config.toml
experts_per_token = 2
d_shared_expert = 0
norm = "rmsnorm"
rope_theta = 10000.0
rope_fraction = 1.0
attn_scale = 0.177
tie_word_embeddings = false
parallel_block = false
learning_rate = 0.00653
lr_mult_o = 0.712
lr_head = 0.00527
doc_mask = false
Below are experts of layer 6 (counted from 0) of a mixture-of-experts language model. Rows are named router (the router's row for the expert), gate (a neuron's input weights, with its number), up (a neuron's input weights, with its number), down (a neuron's output weights, with its number) and show model dimensions 0-255. Each number is 500 + 40 x the weight over its row's rms, rounded and kept within 0 to 999. Numbers have three digits each.
After each expert's rows: a language model's description of what the expert responds to. This comes from a sample of Wikipedia text that the model never trained on.

# expert 45
router:520464529527482572491474495474485515485576439540523561536543431484477542518488443501546553480521420530486458515466518462496541524478448472520482469530517495484472456504496496502484574455525509513452576525449415460551534507564445566436510456587479482528518484473510474559490479503508524482530499423546506555524469472444433487455484482482422487426498442512461427521474545459512577521453422545531523550519493558481493491485523487563488538476369447513500532535529446503523446491438439506547455515548471456440532591551477451515541559538504506486566424512526574465468551570522530504452554437473477525492472518487472481532467540506475498463528489471447463470461540451499529478524525478402462453438462459484469449536499482438463529501505525444474525410443435514485523520508487
gate2:509438515553546544509538496520458572485474447528487467497523445497429483526487463470530407556486404547441523470517488562529419506504463494502453413473412503483471484559510512532514483533518563502507493429546452523530490502467500447491513437469520438418515473473478539434498480521492591523540476507491528520494447427483473482475517500470517513500533461483513447529508533507463463425483444490438449504501501457504502556489514518612498535382553465552454481487559570444463518524507487521481561522503536515485539455477562446518464541488466571463535541497514434463516485546549459461538544448508485508497533461522502550520446538562501478432509531492467429467463530450517472517534467476440540458509539490551444583505463525465469489399505482444502526462493416495436549576464535
up2:543432581530457459470517443592527470530518511509447471482538477476553539540506435469541518482448507560490421519511504491492514517475520558510453499558534546491532603477485530447546468495512556534550484454514555495483540504438518496564468427490458510416481520547476502483506472551515558511578531519509553406447523496496556506501492504427445576554506496524507472610512532511545470531528504431513428460579481551523477461536530560535460466387466483549499526496473539512444539514472538536463475508534519541524506484448576513475459463481492504498466523487518446464471452473470517476514506433449551478533532481519478479477553500562536481450472512514464481536544563510461402501523459455486512434518504435497408537522474511484491457499509559401515451499515502460442547475449573
down2:544473530467577448438528453523583551548475525482525516524532533543478486541443536459496551564471490468490490495442537467594538500524505553509523513547556526548482514493481505471538410492518477520481473491495489491561457511547469480485514446425550522486480523456496490492508553520518513536470491394495470505463440465520425525466516469452576492518439480469539463490493552451465549438513460471500436499527476420481469588510485564503508577366458516517502515509527533509478498494510475473517591483540512488553538479482498493540530522559534518591513463471475474500448505492457453533451460546475495533513583501429505471466476544504479442504582477530411408585508447460462460447519453555483506411528489549522476551468457484475547423510474551511492508524516493547482521563440550
It responds to: Capitalized first pieces of foreign place and personal names, such as Ma, El, Ar, Val, as in Num-ansdorp, Im-phal.

# expert 1
router:462401469601468561510512450520435561503506457521518488554546513480512538528521479512481575455429499544480433500485447483435517553517446429434512459508534526489461501473450444517506557471485507491438580538467501456531569490558477534493502531587597450464480501523522452531551514457562514457491469438577495534464456493524472522499444490529458517463504481498567452532509501475479518546453471553532512568526495531408506503439516517497538509497423443533529513492508489469516520442470479575506485526510534509487555488500532468507517584543444522459513496489456495486512575499497530478442519421464484495478544505522474500554545488467494517496548512455490371524445553514467558429490513542480539443482488459450471497617509524503502447524498441442430485494448481471445500494533408
gate1:440474529520479461514485536547488524468454506505466562486538512550511474452431499524530457483498542427478435549457554448448474512490378516528520504458494543498584589434500479554506516478510492510461464478506506530436505561531484538503451494531493431521474502501528498509513484557430516504390492465590508503483476481574493489536440494434530485523537518556451490420506503578513537469476535492545537466486520419497427500482504523411502581567445441541490500512456537485464486516584524529508538555549510524512500523461500458533505482482490451530510485504465488445475520544538457483539539501545445547533507613478497414504506499491488508481487495447479493479522486420532507512392467518490518505538497498500408572591563559555466515574480513478518411524549547535469484451534522
up1:481532476432496498465508518487460482552489522538497454559479487462422506517586550524495511433418489505516482563502506410464487503522508470489511508510450480515445509497506534483419498551507510503450510455509527478534498521547532549513597478421404517535414494490507450551579455408571520488470476508520437498475530496489501532476489523494476512483519458456532523471547515504568478544544513490543466502498445481451456488496545441483520494518577500433486525454483502462504571500537526534544561464488494593524504510521466492532508575466552537460520493532558541528527539449481562482518517489533595459494503460488483492468456474479524472518430544444435513470549477581473471476477536408502547501460526502563491493473478456463596548511519584515555581526564386546527410446483476
down1:524449487461489444454471517491411539509457477547461495519530522492481548533494543475495482622460483410460511479521497448545452472478475505485437515459465564529529519425503533537493522537505469558574524578497536479505562561522427453485538469560505491473455562502479383512485493545458509533532401571485562507509495561500499507436419537534501470589519522541510502459503481521519553472467460483485478493601486462475448521470493448489597547525451468444470552541544479504553507519548488557541566476498515472456558560445540428553536499508439529529521478521472451505455538452523440556471553491490550486536462517483498456469492476558537531452505471529465473498514510490526500531440562567537519516452446491563468532474564540542412511477483532491514506563500527537525467498448497
It responds to: Conjunctions, prepositions and commas that open a clause or complement, such as as, that, when, where, called, of.

# expert 24
router:491462550498495525484508472503411587563562419539516571495521517512485574499543403513533530501508463518459410521497501499469578543496473444507529533545546467446447500428522523503519517437544484567455589537522540516506531497542492552497425542529522449550512481458481468488469467460581574473519533461538496528461461484475410445488476429531452538439510499503496464543470569504465543513439461579533500503533488536461485466482548435582560494544452465500547559455528409503489453448479496542569498566551496532506566561525487408501502478553498504481531545549506498420523522504530467479546541498478483504518509535495486497507517483473484494457577518463461411492488513474433531475483553453477507460485471497455477434541500531529502537497532543456490454511407544504441549511489491
gate1:517530558505483443534510528498487529442490525521548556488556422438524556565519437505437435478446445470501495456510468478500522441528474570456502468584518498486548484487544449437609486496455511515529469555533498504506455514553448453488547554554454552433422493485424568436464516516600526451522415504440472516511448513517521502523539520486520533460532511491405511475517548554443523484487508506512505437500514509509508505506453525448518504546509521453494457503541476484570491455521484521476540506482449501406504468419537468553475482461549436504467516542559521532526484511480485465374458450529438546433514518558524548571496411492540488506446507495432506471506525464571505513517498518491467513546568488483479493488447452494446496538519459482542542508518522569461537462414504
up1:559476541504568509522554465439414503383513499485545463518486463457563469536526505465515547485435519483460554508449511508522541447520545498507476545565505539480531516499545491476561535533471522584480519565527538485496457562596506564438525534478494450539554525520495515483490551508545456565444536536530561495500515467457539452566500429547481463518490492518437545493514547570455482473580501449514496566488492505525533486552473531479483449481490503496471482420434547439479460499514454490496512536558526486479462469478534462487467467482496525451534551508445418500517513532428521505411446428515514529464546476478491473492524569485523544437549566562400523499513513393516555481464437457477411560477529505483512540491529462457558543495547458555541473480507485506457504557502544
down1:515509558486467501481575530495491501459504506536580515506537480489526481519513508476494465533457498445569484531438539389544432483486484519607475515534555456611523513467487512481512519496545410432449542451556529494434521502495493479538497519515513461523531446492398490444502490506517484443484613574512467477485476495459433403530470537497488525469471482536494477430431526496490455522549517419440477496511485469467448520522451504581487492498484503462446471485490534479555516482565556489591456515533486520565556469458495418461511458454479475479457485462523478510393474516462449523502527510483497524472524472474536453447483465547488518468462505417419491576507509517556471471500420484505422491471486566469510540500600489524467482511483488515509599487515543530514480525522462
It responds to: Abstract or general nouns after a/the/his, usually followed by of or to, e.g. number, list, part, contract, position, letter.

# expert 21
router:486474548476465532518529440524432540518587495497499553520518545506456542509465528421509546461493500524465470434501482498511542468505460432524512516525548473461482501479548526582524531514508514518478593558484482462510556483536397557440449516527493421546415498477456457530567489453567546457526482468549468550413504523443475520515487481546467456464515519505506443502524547505482537470466458561548517543494538575440495442471533510551565513542472446491523547497566425579541499443500474548544508623546496505489594540466482438480505496541501497471461415533498539444537521503513502481523582444477492516441519568523439495471505454477458433474521487529474466513456499462541556500458529483415439451491485517456484471560464546501497530510513531463456469524477456447493555562506504
gate0:487466509506455450509559501461536422471518516538494516512482399538509521438460527470510521520552474505485461533460468467509577462489491487541519478571515483513479435546533511476584523473535527481554491485551525516505482470542533536494516522444454519453419482519449511550506539528396535493401496479512471542505529481526480505542484476470467470489453442491443505499483457490577462512498498500488509377516518466513547559517578519542565489484563578546502539462507539483458431498501499494492476461544485514448499541567468519473474469520492590473490482518536560468422525438465436469437490534578498516590548506516466513537470543534396420555481434509482519492516475461436488485522502427455524532436459476464478443462486456545564503567474511504469458500440557538440528522542603
up0:490518486534516505562481489463433457564454528538570475508480448476518476515522549508598529559529451506492525466482528533519523458459567537495469466559532496558463469465539447522430523529530547439518473519464501571477488488423524520621441458568418512490501577556410519528453482458485466498477484496500479498524538485530464451460525489507437493541563454484485463532498525476554525433471534515500450496546496532517606485496508504514529443462482451482503438488481458467523465504555406574480484496557481518521472542536509456551482535506440490510516485561551484500497402502518461520536518510442573502543543453475569525420521498513536526522430565457498401545532473519492485556536520479445532499509509432465478491503412462444515524462523529474574538456473468536509436458563537
down0:498525557546507433452513540523471507517557492545521523453476591482490478491527537562450563498484536556491447495510424483481513512549482507534471521491420531448548535527572554447555499448487606515517500501500504448495527535542488579502547534456586513442459456504564458487504555535448589469590457479473447522444466473521489501535500566451470521559552555494435544431600490554465534539526501486490565541506489504497465517463497459512486533481589499519470539457474455616474498492448487467522480538562532488492523487506486500515492482436536438503492483529490478490507608511495497531497466513501532483438499503492597529467485450550520523447529414561479525487481460471640508466486522451542443536502499519472497440571533520486505468502504454512485541514532498460544545513535466
It responds to: Plural nouns and their word-final suffixes, such as members, children, -ations, -ies, and percentage signs in demographic text.

# expert 26
router:500524549501531570459469469462395514491510504481439483565483472482505506584499374468483564476480457529469482447529521421446537495443520483535575472587585469497484446458529475520530542429496471581404532545487487477506536530588486519462506502510556512489488490497473451506534444453532501477459486436507507539443425479507380498528520510549413450503500505474504472572464526507464531507438483524484553550478482534466495468454527487493572564502498454511516566485528480530478468509505471529533512521493538466502580549630483496457543545520446543449544484500490489449510566495491463543528554476476458566485518576526479430519518487498463467493539527447525505490498544513467551511522510455478486435442486466484485497550441497542488496530479480470464512458506446483473574564565454
gate1:492547474529548569481517477508514485570476463531515441577522458508549507494493491472512454483503451432622537485486458515484534469500599442535477467514488499495498520532533545494456613469465454517526516501451554446466548415523450470545483485500527517561557508491509503430479531525500460461515549526468521521515598499545572484513519561546471532523482446467433552459509478531535469476541546491539425502432474406477541481486461541543448528498527493548499577479459418485507508439515491531522577517438508530527456466499418480501479492526497492483499484523515576498508495447530534568487483500428467450438511439501544378563470454498475508509462511507561501477467503467446567524551442492542432464482554525486495485458481486492508456533501528464367518509508470519506486498438555
up1:539542500472487490562492500514461494451449522509516468474498514493496507526526469518471513461562507472429457524465514595501519498555518398532528562494487572453448490480450507438484506544474458472515478497417436461536562370560482529510534426515493528495517500490437478529469542540464511503505547456478487457495506505491502493466493490469535529501491536427593440457569463540512471474479578518463442468451492471495509498497490479527507382518507473513527511435524525417507510526604507422498447539577495498517465502486506525480457448467496579524512475541468495435477475447476513483493490480443545553371510517527518453484513548501490580436554473450503442476602535464503491537483488592543533504481524495508452509513545542529545523459494493464523447471506484478445522439542613
down1:476504501470505486489500508523422521458494488465510443520505509553471460527519495509518495549564492505487424499521496450533535424469524446555514547448536465471427435470523457528508461514488482501540533434535489501529446486451522480422524433510407532467460501438449461581522458533444542488508550535508514518437472435557468573505497514519450460418464450570455451512482448488496502542519439585514494493470471519547462514406461422547498441492517520557515511471478532403415481453502437497439452451463554481492535547504561463530527566424471537500503431460493516504561513437483456476522441489476493494463468501464432565482496562565498567519500497438477489515521511484494531510456521529514537564508475470486498512523450538499497384487450501473510522560448488412554546552470464
It responds to: Pieces of Romance, Slavic and Dutch personal names, especially particles de, van, von, la, and syllables like Franc-av-iglia, Ivan-ov.

# expert 42
router:452483516479463559518463418457483538476578482470472542508453497498465518483507429462486540491461511550450432463489479501499509576465456434474495555591487478444524564500519518485524519477499505538479582507506442441560519510551472518411468531550525460511556502518494432534512508472468537517542501478566500547439442461495479466486489492549469483423502515507458444500474523481500557504502499525568533580533500538449455447491524485536536501511487482496518631468523495476519458461452506519600534602542491541417566506510489437510510520525436517504494459520549511443532521532588493548494519409475485529475515552538445507442526504500478452432575528512463504494454548456553562463507511491429566460503457525494443520554528535516476489519498568442489469431466428513418497560529502
gate1:442507448511481469566404499478459460439483558517452498501537506569411521512505522554522517473562489534509465507509498545471580496443518527548498479484523427609451543474503453523576428533498439533497494506455445464499584534529510510457459521438479442617522595471470496499577480523502494483458516432522489459463499464563514555540534506500421549523511468467517432440515537531411482519526519440559529502510495518446406538502516488529530521462572526533405472428475582484519527564491487483507534498522463498443483496453523482448559496516539501538489468530503535456518499574506528487527469472536529539518490511542465506528483484517528511535489531476513483475541455427476530445556493490526570386484481445514512475516472436453450458489552468529548457513455465533471529528528515
up1:461440461559509519536429598534507530527522554506443512498462452496517595550477504519467532487589486491535554528518513525422513464466535473587478495444485499563479425445546488456505446513522485487442469528439550544487533482507490481514475521526477460538496496517608552427495547551411459485510462484535525474535435435508556494511468561538513480584532425454517527479571558514534461523473496498529533463509602501512524494458466533510491455509469506540456498466586527636487530485504526535498500446467481540552507472442514524478485513502479489560496508482513505522496503535443508465505543462460570531487559527563556465462518484519464555500527544515559441529526448467499532515507553530520450451463558514437471529443483545453552473525511588549509461523529462547500597500529521
down1:456490434466504514461484520457434583508548539515510548447571435510559551511519519506464481487529483478495484484543539461509513425511455543560454448557559525541461487498496484521519520442517496549539517548587522511545431485493530485456448438542534449532437483460513649459453519549495466443470486491516546555546456529495559463570521479421518510463540471503513511536523516490554535545502583470487464486452436437568501491477425511581537546542519505448430482540534510396545533493489525477501510491496408442529542531434556464459470544622476393499519541456508534492441488511535521495493475489487476485517509534520484460460491535483476552434524561473444501509512556476496529459504495515516470520521489489587489511504480496534567452520489480484551484465504494521576501447486520
It responds to: Common nouns after the or a that head phrases, often followed by of, such as death, beginning, Battle, victory.